config = dict(
    num_hidden_layers=13,
    hidden_size=160,
    n_experts=160,
    experts_per_token=4,
    d_expert=32,
    d_shared_expert=0,
    hidden_act='geglu',
    moe_layers=[0, 1, 2, 3, 4, 5, 6, 7, 8, 9, 10, 11, 12],
    router_score='sigmoid',
    normalize_top_k=True,
    routed_scale=1.0,
    balance_loss=0.000854,
    balance_bias=True,
    n_groups=4,
    groups_per_token=1,
    init_std_router=0.00972,
    lr_router=0.00287,
    num_attention_heads=5,
    num_key_value_heads=5,
    head_dim=32,
    vocab_size=8192,
    norm='rmsnorm',
    norm_place='pre',
    norm_eps=1e-05,
    positions='rope',
    rope_theta=10000.0,
    rope_fraction=1.0,
    qk_norm=False,
    attn_scale=0.177,
    tie_word_embeddings=True,
    parallel_block=False,
    init='normal',
    init_std_qkv=0.0547,
    init_std_o=0.0107,
    init_std_up=0.0547,
    init_std_down=0.0107,
    optimizer='soap_variant',
    learning_rate=0.00392,
    lr_mult_o=1.0,
    beta1=0.95,
    beta2=0.98,
    lr_head=0.00624,
    max_grad_norm=0.5,
    warmup_steps=200,
    schedule='wsd',
    decay_fraction=0.847,
    decay_shape='linear',
    final_lr_fraction=0.1,
    batch_tokens=65536,
    max_seq_len=1024,
    doc_mask=True,
    train_tokens=267600000,
    max_steps=4084,
    dataset='wikipedia_en',
)
Below are experts of layer 8 (counted from 0) of a mixture-of-experts language model. Rows are named router (the router's row for the expert), gate (a neuron's input weights, with its number), up (a neuron's input weights, with its number) and show model dimensions 0-159. Each number is 128 + 32 x the weight over its row's rms, rounded and kept within 0 to 255. Numbers have three digits each.
Before each expert's rows: a language model's description of what the expert responds to. This comes from a sample of Wikipedia text that the model never trained on.

# expert 52
Subject pronouns and adverbs
router:148129099155051128114118066148132142139104153109114162144190111220104132215195130095110138129093155106143127152097078110130168147136116106137070094103183140084108129126117166145132163108151101058115075162191120129166145159083149129136137136013096123102197133126234177097155139122104113175125122167117052140122155120149145125137129118143142132132127113113107080113097170142155118153134120156108136137128104145113112150169082110114144103086097172159126086141112124166118163137081108
gate2:103133137117150125097116138116095124106112140128138212128156184140151116154133090135136153171129185145162121117183186044095107150145137083141105083142136154126051148147091104151124112133091109097086136080166117110119107169182111133158106096073078114153134166107160135151108128105097086062134076093144103104147138179040162234139162136115089141192121113113145118091115127081105126153149138117133143125178126151111107143148133161110173163147165122211126102066162117146166069104133151
up2:151153085120155077122074171053096116108137120142108139113118099105182119089151072123155129143165103125137133151073092042171121154170174142099089101103173176102161141138145164104165140058081129168098134149154061108149132108092112172097093181120073128111168217120141134160135161115141139116158109149143069119164084112182172158119118117105101116093097122107102169100168155118112087117144123130134097097123098138102140148124125100124219167163129146112144144129075097143133154078050154
gate3:163129152173102102113125126139088118128117091199197120106087138168156140131099070187098101156077119169131175114107108115092135156165139097117146098156169151166099111106118115169170139129188090082102041157151150147096096080103142153114133130090104142145231130088152157136143173139101082119141092182151104116132141109168115213091167062123071154149136126155170091127156081124151155153162151140134161120158081130173150105120149151133137093155138157130100089089084122142161144148058140
up3:117173137098150147129143196158099136182120117102105174170118111191179129120132148117153187166084130088096144109125100113088100145105116215078091147138050138122119137114080116117188090068093214132082127191143150112165119118138175146124185155125126163124123148130130150126113061111116131094116164109143131078146128154098064071102122114154167155072066091145091101081088110153132121099099147137111149145162102117120152100117090094143123089145100128100129092128146116107052178165148171
gate4:077099072134126108085136144154115079187105130112162163123127127126171096125043126100127124120117146082136105141088119104127142139116117109158109122164125092161147128145109140125141176157116109105077129167111084142081124173107033059164179089043134168114214139088145120101182171113100141127095083169133093128113182064180143114094171142186121122150184119165142169147118095154185157133123171111139146107123110171091122124175118118125142083144126142043116140147116146122164075117116141
up4:178080134139091175140146111169203110106150095174109098152142109123083203163116132126111116111162172120135140152121138108135107161135094132092107163112117128125054055117159118152140067107168104125135138121135164114184202142126143115145135156093118101142102054158081110146104107108150129122062113147153148120137113114152126112149107088145168083116131128171148176113146117176178075091170113180125088123154108190122145101098143084083156200117162150072155163101142157076177200188121160
gate5:118149121146162149078099139147194163100072081129159191144124139138120108122121114133173128081107120139144051097123101103154134207145108122148153100158131104087135103189147085100177150100175154128084054166166125157161141109127135144123134154131094071102129115068139140160216134106126191120137091113145135134166122118151147076085116127118197125142134152136107145126124201155162118184115147170166186138104095108150167097141137121084172156118117103149144050105148106113173083131166203
up5:133085158120118099133147175155122112113086126131183106128095174106064092218098127094112150093187182128114161113130147132115119143152075085178041101114139126129146123095194166115090179153126110120126136200134094105076164108157132173080121099077109137120137130109151091159054114098109122107140149108197147084111162101160160120092103139095099103091131085130122147115132158067045071127141106126092107118121109146094071173157121127112125082103103149063103154112119170148153089107127144
gate6:129072130146089154074138124131141100118087140138121107101095177119146111131127180174097101167145108164081152143103112096120168085147119117147074157178207140155086156105167146170111114194131126112064093089151128166094094103078072146130122083151130141074175130151148137120149154105121125102101172128145124105109119125173136122150201118142127061195122107036119143177114135143157160147124167149119104187138103159098098202154133142087075159099080097116112098084144169122052150145137126
up6:131127098130148071122116206108139144151084182107159110125113163070141145089114112095126135133129111130149069160109079120134112142090136211111118126096122113111106152118120102156143075076104201108150088191107127124142098176163025126171123151153159078155061193136088154142113127090132166173112132093174184112096129102137108156142060145129163138099127194165145151094152120047127145141151171133092128169147138109167095144073119119120165119112136134098110135118140119098095151161198161
gate7:115119105127164158142090151156116030097092171115125152141188131149138131152105095086116126147057127139113138139211155117118101101116124094084203136100129177108133112109124151094172146096128122103113150105143146094145061166164126139185094085099071126104153169126125126115100170143130151165161085105126053091141165162151172176209124114145182188174148128154093100077118176143125107070130125085151155156181081121093120112150126133147170104109154118124141068111155082072155137138114148
up7:040123192097062128086172187124097156186156086135117078116130190096180138110129092082160125101080161150089105077149161165173115112150149082112175095144088131121152195124180077130145141139153135159109147136097091134166140103140100152102128097181103119119066076137128114107115100135131166151135113135146125134074158111199099128124084110130157111088139158093126137128112136140125170080153138161149080105129177132141193096080117193095179072141140134108118149110160088148156142148170086
gate8:123130128139149191116135093152119101146059128133165152093121148143100147138138131111146109003111121125207168121168111098116096122112114133147120144128080159124105215161150165134122131140132150132093163129208145180099114081142171119130146134079113087104159119116145101097104076096145113079072130187160163180126145135185172149127116070095125086160102124108103150110110134150156075122113103141135116149189082151204130143178105136171114133124102129163134115136166120220165127140144073
up8:098100083149163132162113084099160164182087174062146113125070126129196130088074136083112166116192104198090113134099084137175132118177150120100172154149105098137105077127104089140125082145151110127144108144157101171149154163139159137079125149124161139098128146159145125161123118149185145194133200114101120161098153097083118099120151172124096192108114155100157124100129141133101183089101176111147158113168129097061124179124128153058093115143095147133119126183170195164160119102101099